config = dict(
    d_model=96,
    experts_per_token=6,
    router_score='softmax',
    routed_scale=9.2,
    balance_loss=0.0176,
    norm='rmsnorm',
    norm_eps=1e-06,
)
Below are experts of layer 5 (counted from 0) of a mixture-of-experts language model. Rows are named router (the router's row for the expert), gate (a neuron's input weights, with its number), up (a neuron's input weights, with its number) and show model dimensions 0-95. Each number is 200 + 40 x the weight over its row's rms, rounded and kept within 0 to 999.
After each expert's rows: "gets" lists some tokens that make up at least twice as much of what it gets as of all text; "comes after" lists some tokens at least twice as common just before its tokens as in all text. This comes from a sample of Wikipedia text that the model never trained on. Tokens count by the router's weight.

# expert 229
router,165,232,144,169,174,246,131,209,193,207,130,198,174,209,178,176,170,168,184,173,213,197,257,221,257,106,187,279,226,159,218,189,170,239,198,195,211,140,221,219,149,198,176,278,202,173,208,162,274,242,195,152,182,228,220,180,128,261,166,247,187,220,210,266,233,175,225,181,238,171,132,197,218,142,210,157,271,148,177,225,179,170,229,167,191,147,141,140,290,203,151,225,228,238,252,135
gate0,159,200,142,191,219,241,189,146,171,210,188,156,238,244,193,190,208,273,253,211,186,210,164,161,166,173,164,220,190,221,179,181,218,196,246,189,213,174,170,216,247,164,122,53,236,220,185,207,178,167,285,229,193,156,192,223,222,210,158,153,130,212,273,130,224,208,220,140,180,231,158,236,242,185,177,214,218,315,174,208,215,200,193,172,198,227,173,250,133,261,191,106,227,213,170,175
up0,171,268,229,260,239,244,172,198,231,177,228,241,131,61,185,213,192,239,139,223,192,183,209,178,135,182,189,125,220,217,217,176,208,206,158,222,237,241,221,147,284,174,219,223,199,223,196,209,179,199,245,193,195,260,225,277,221,152,223,236,226,195,216,229,208,189,213,261,255,174,228,164,156,198,191,167,183,175,271,219,179,218,201,149,230,220,227,124,277,227,218,183,165,160,107,278
gate1,168,263,180,228,193,190,149,120,200,173,202,175,199,193,213,237,195,249,127,192,231,176,140,177,160,173,181,251,197,173,121,184,238,226,260,214,254,248,261,144,234,157,204,169,181,190,215,187,174,217,262,228,253,222,153,195,231,243,159,152,112,234,212,151,166,159,199,93,125,254,171,238,174,218,158,211,167,209,216,151,219,238,134,232,113,206,233,214,166,201,217,222,206,280,192,177
up1,142,301,109,263,248,178,145,204,215,238,174,196,171,206,259,236,177,277,193,251,214,272,201,182,182,215,202,187,189,113,204,205,236,258,307,187,141,212,171,262,164,171,191,181,186,168,245,189,180,213,197,192,238,229,202,256,209,174,200,170,65,195,188,193,180,209,158,229,126,199,189,246,166,270,169,174,192,184,171,213,228,248,157,208,215,217,200,147,213,163,190,213,260,206,208,198
gets: "201", "The", " The", "3", " It", "4"
comes after: " ", ".", "\n", ".\n\n", ",", "\n\n"

# expert 147
router,183,214,222,234,207,173,169,229,236,246,176,234,220,246,234,217,149,180,184,171,246,219,191,166,216,192,180,237,235,233,233,204,135,172,196,187,250,287,193,167,274,172,191,197,205,175,233,122,141,244,250,180,218,197,228,231,156,160,184,203,151,277,188,221,293,284,281,155,142,260,226,215,205,121,204,225,270,220,208,220,123,154,242,200,220,181,144,136,241,218,203,233,148,252,165,185
gate0,214,225,249,192,216,269,220,168,194,281,223,199,200,176,178,174,172,219,188,195,156,214,224,206,217,163,226,228,158,223,185,233,231,207,139,165,139,228,168,182,185,159,183,237,163,236,90,239,171,144,220,265,210,123,201,191,202,255,194,209,236,162,182,236,235,161,237,280,194,225,197,148,292,164,262,255,223,213,236,185,159,204,200,316,190,175,134,133,206,144,230,138,151,151,204,194
up0,254,164,134,177,226,218,211,216,270,246,192,210,129,129,218,235,195,231,228,147,203,229,156,148,176,190,204,199,183,117,150,219,157,179,147,113,221,191,160,244,159,172,176,259,173,186,180,133,256,189,117,205,186,190,264,121,181,263,220,201,194,173,201,163,190,199,216,196,197,189,219,223,228,183,208,260,166,226,184,234,216,159,199,244,138,226,151,182,219,142,144,217,236,98,261,138
gate1,264,246,266,114,154,242,153,125,190,226,244,244,192,211,266,158,203,179,169,224,149,156,238,181,208,169,150,220,135,166,196,156,241,253,162,193,231,244,261,273,231,206,209,186,171,228,168,211,181,134,212,179,233,202,190,210,162,143,196,257,152,222,291,183,235,192,232,213,177,215,124,212,274,212,160,168,193,261,235,141,220,195,193,183,196,183,224,260,158,245,196,180,205,288,151,218
up1,247,239,188,192,198,242,179,201,209,158,240,203,194,194,251,182,159,232,160,202,225,194,212,172,196,148,120,225,117,237,226,197,197,237,169,195,257,223,284,270,250,159,189,140,184,230,181,213,170,207,261,235,209,229,183,208,131,183,125,282,172,237,327,191,186,170,232,239,177,161,205,189,205,201,230,184,190,233,161,147,261,155,197,151,189,191,168,278,203,221,141,202,184,306,153,214
gets: " ", " |\n", " T", " The", " K", " ."
comes after: " |", ";", ",", " /", " –", " and"

# expert 122
router,187,185,266,263,105,193,252,247,178,227,181,146,234,213,219,188,217,197,267,167,206,190,223,190,198,158,166,102,219,202,306,268,168,272,176,210,190,237,134,139,248,238,149,278,202,166,199,177,233,198,215,143,206,203,233,184,133,238,224,247,245,237,250,156,253,210,147,163,195,138,231,260,228,193,230,194,237,244,223,217,230,175,208,252,195,221,134,208,221,198,180,191,172,149,238,209
gate0,173,187,225,189,190,215,268,226,158,208,192,171,262,169,225,237,227,213,208,210,209,220,226,84,186,300,213,193,181,218,259,170,271,147,192,221,141,181,252,215,269,204,175,245,171,200,197,176,245,148,256,168,149,247,226,275,215,155,173,181,189,134,235,175,75,161,205,177,184,119,169,177,223,229,140,165,217,180,235,180,256,202,220,218,181,245,173,247,245,222,245,214,225,173,215,247
up0,185,164,205,166,201,132,198,131,222,174,224,215,143,302,253,197,192,200,213,222,229,122,177,286,253,213,251,210,174,250,183,241,205,260,248,238,265,244,212,256,196,205,235,113,173,165,202,208,154,232,117,216,244,169,190,193,187,253,194,225,148,276,172,260,264,195,186,162,158,271,132,193,174,213,193,200,192,253,180,199,127,167,211,230,163,180,201,126,214,206,208,177,199,241,204,173
gate1,228,183,196,215,119,146,257,176,175,222,163,201,241,195,194,197,187,216,238,190,261,236,186,289,199,245,166,177,227,246,241,185,189,245,172,164,279,190,194,234,193,252,263,237,191,201,242,174,178,168,192,198,123,221,191,191,188,191,209,244,256,253,211,161,201,225,160,213,212,172,307,108,84,185,257,190,247,216,186,208,169,169,118,150,198,159,219,216,272,195,185,140,225,195,267,215
up1,194,230,248,259,229,155,162,175,198,209,206,239,180,225,235,196,193,214,234,218,153,161,213,163,172,204,222,156,255,237,205,174,161,185,149,165,214,172,193,207,141,271,238,212,195,209,249,219,286,235,179,120,242,249,140,149,246,232,235,193,197,82,146,147,187,203,221,277,193,150,185,197,228,213,204,165,168,167,240,137,158,201,219,233,261,300,281,148,197,185,225,208,242,140,166,211
gets: "1", "12", "15", "10", "0", ".S"
comes after: " ", " (", "–", "-", " U", " a"

# expert 247
router,275,229,152,259,258,257,160,233,198,193,179,129,149,164,220,269,181,174,247,219,208,262,225,187,183,195,150,190,271,164,184,154,149,197,240,208,91,111,168,222,137,191,200,207,170,152,220,226,220,214,171,217,170,238,158,229,213,207,226,171,204,190,128,202,167,241,140,110,227,215,215,262,178,212,235,146,203,130,167,214,171,181,137,191,252,237,222,141,168,187,199,182,170,218,151,166
gate0,219,285,234,175,225,233,286,240,188,181,239,209,222,242,201,133,234,190,205,156,204,129,166,260,240,167,151,208,217,192,256,249,207,248,273,268,150,212,220,187,121,175,142,172,188,149,219,223,204,177,154,242,162,186,179,245,197,183,261,236,209,123,249,194,221,166,111,202,261,142,238,261,130,225,238,141,179,197,250,194,234,185,186,194,165,215,198,151,189,224,222,180,134,194,231,209
up0,222,251,256,162,152,224,213,260,223,158,219,141,213,173,227,158,204,167,241,146,231,156,146,291,214,239,176,216,232,185,254,248,206,206,253,281,160,192,196,208,131,159,180,185,150,150,213,193,256,210,164,220,133,194,210,229,183,172,238,223,95,184,190,204,172,225,168,145,210,170,167,221,145,304,184,157,136,171,254,208,242,211,230,223,151,231,173,178,180,192,208,139,157,213,226,276
gate1,175,219,154,136,148,162,172,226,186,182,237,182,143,221,163,208,183,197,272,252,242,106,274,214,230,177,292,256,217,211,210,232,206,198,179,180,194,204,226,128,239,220,221,220,223,219,256,251,200,166,189,137,230,227,219,191,242,220,163,213,157,206,219,200,258,277,217,164,144,214,222,144,244,157,238,167,279,213,165,208,156,65,185,180,234,222,206,212,215,212,137,174,204,143,221,157
up1,261,189,176,208,222,156,189,241,253,263,126,166,189,170,162,241,153,218,229,190,250,218,296,251,218,121,170,234,217,153,282,146,130,198,210,233,173,199,185,175,160,180,235,237,276,187,222,212,137,188,158,177,189,174,223,186,259,149,184,190,228,179,178,255,179,224,199,144,221,282,175,196,182,171,243,122,269,147,182,211,194,132,154,196,237,220,281,178,204,227,140,189,215,182,168,197
gets: " ", "201", "199", "200", "194", "196"
comes after: " ", " in", ",", " May", " September", " October"

# expert 96
router,287,250,168,229,194,143,161,180,267,218,195,207,217,132,200,222,158,184,204,224,138,179,228,201,185,216,236,278,230,224,222,258,182,205,248,163,260,186,199,171,221,204,170,217,225,195,228,118,221,294,239,203,163,194,128,165,131,182,142,173,166,215,190,232,229,246,277,140,144,223,159,158,180,187,239,191,229,154,127,218,207,175,226,160,175,137,184,270,191,209,158,163,203,228,171,107
gate0,242,165,217,252,225,182,206,177,222,200,141,172,207,204,218,302,191,234,180,170,166,244,250,108,236,229,179,188,169,203,229,246,145,183,201,198,244,331,258,120,252,178,218,168,214,246,267,131,223,210,272,189,217,177,210,168,221,193,212,239,191,216,216,249,270,166,200,125,138,218,193,163,203,154,212,242,236,202,215,236,243,187,198,183,240,179,117,263,227,208,247,200,217,175,148,216
up0,185,226,189,227,222,221,222,213,250,231,151,193,254,173,207,170,192,165,164,142,211,218,166,268,259,143,166,167,205,153,190,159,122,230,216,193,193,252,178,209,175,223,190,170,226,213,148,144,272,159,102,194,194,187,174,202,169,268,252,158,230,220,227,230,191,242,166,261,292,183,186,233,117,201,231,201,190,168,152,221,194,188,240,248,231,112,189,142,147,125,213,185,152,241,213,283
gate1,149,277,218,198,239,201,225,190,189,225,256,242,177,141,210,205,190,204,124,231,134,203,220,237,186,242,275,171,212,208,222,163,205,158,147,159,191,189,256,217,200,167,224,137,224,178,156,192,180,226,200,172,120,234,103,224,209,202,267,169,233,108,171,228,223,201,194,182,283,150,107,171,161,181,252,161,209,138,153,213,196,273,257,251,134,181,197,203,197,205,195,168,148,189,240,174
up1,166,228,214,244,203,178,258,271,199,208,204,266,223,136,165,175,186,239,154,163,178,257,187,226,191,230,197,208,257,164,198,179,167,186,185,211,228,187,217,190,243,178,207,166,223,223,259,191,182,186,163,180,102,199,246,306,157,194,259,254,194,171,125,254,226,207,263,106,221,153,196,170,202,285,164,152,168,191,146,122,162,181,244,214,197,166,181,241,201,132,195,155,175,133,145,206
gets: " (", " ", ")", " |", " is", "a"
comes after: ")", " |", ".", "°", " It", " G"

# expert 225
router,157,150,204,219,198,188,121,167,264,150,169,162,232,178,223,248,195,152,248,131,236,169,228,256,167,135,204,197,258,167,219,218,221,221,186,213,283,234,189,182,202,180,183,247,242,183,236,216,210,252,207,227,220,141,218,239,185,165,159,232,210,167,179,270,269,261,164,151,225,213,170,164,205,147,241,143,210,255,127,209,168,154,220,143,204,152,206,165,210,181,164,239,223,212,156,67
gate0,225,253,161,194,238,184,198,215,134,164,229,247,216,219,202,242,194,249,189,208,133,189,190,207,206,157,182,250,195,145,151,265,171,198,210,174,163,219,203,242,193,193,94,178,232,275,212,188,278,144,220,244,164,158,150,229,234,214,190,156,139,147,239,233,162,221,182,199,213,226,182,229,150,206,285,164,166,305,185,307,178,169,193,252,253,226,282,173,201,204,189,266,217,204,197,196
up0,169,192,262,152,182,269,291,264,174,195,113,184,194,200,216,181,239,197,191,224,140,265,253,172,202,263,137,198,140,136,219,219,234,157,201,256,174,178,249,257,233,119,187,206,138,224,243,182,159,216,175,226,203,228,146,253,166,169,131,211,143,204,194,184,77,161,195,219,175,218,246,200,184,242,173,228,172,169,178,196,228,206,170,229,210,264,190,203,162,206,196,163,274,171,218,205
gate1,188,198,291,152,207,211,135,171,142,225,135,195,224,278,171,212,192,226,177,210,208,228,190,174,229,142,189,132,147,226,182,168,190,152,194,242,155,245,182,186,176,185,165,213,190,226,145,250,240,177,128,173,209,216,216,181,212,131,136,163,232,229,179,226,216,190,97,217,126,187,234,256,152,146,254,199,142,209,160,206,199,180,244,243,327,192,232,164,155,187,170,163,153,195,228,178
up1,183,200,108,204,169,186,247,165,191,185,195,214,220,197,216,179,225,212,227,197,223,202,205,261,167,258,238,201,167,172,205,294,180,276,238,174,246,198,222,228,270,270,286,171,182,235,188,194,183,174,153,204,132,178,118,220,173,241,200,190,190,188,275,159,277,249,144,155,249,269,227,148,188,241,170,145,238,232,190,283,239,223,200,184,146,230,251,236,164,150,155,206,176,219,143,195
gets: " one", " two", " three", "2", " four", " E"
comes after: " ", ",", ":", "-", ".", " ("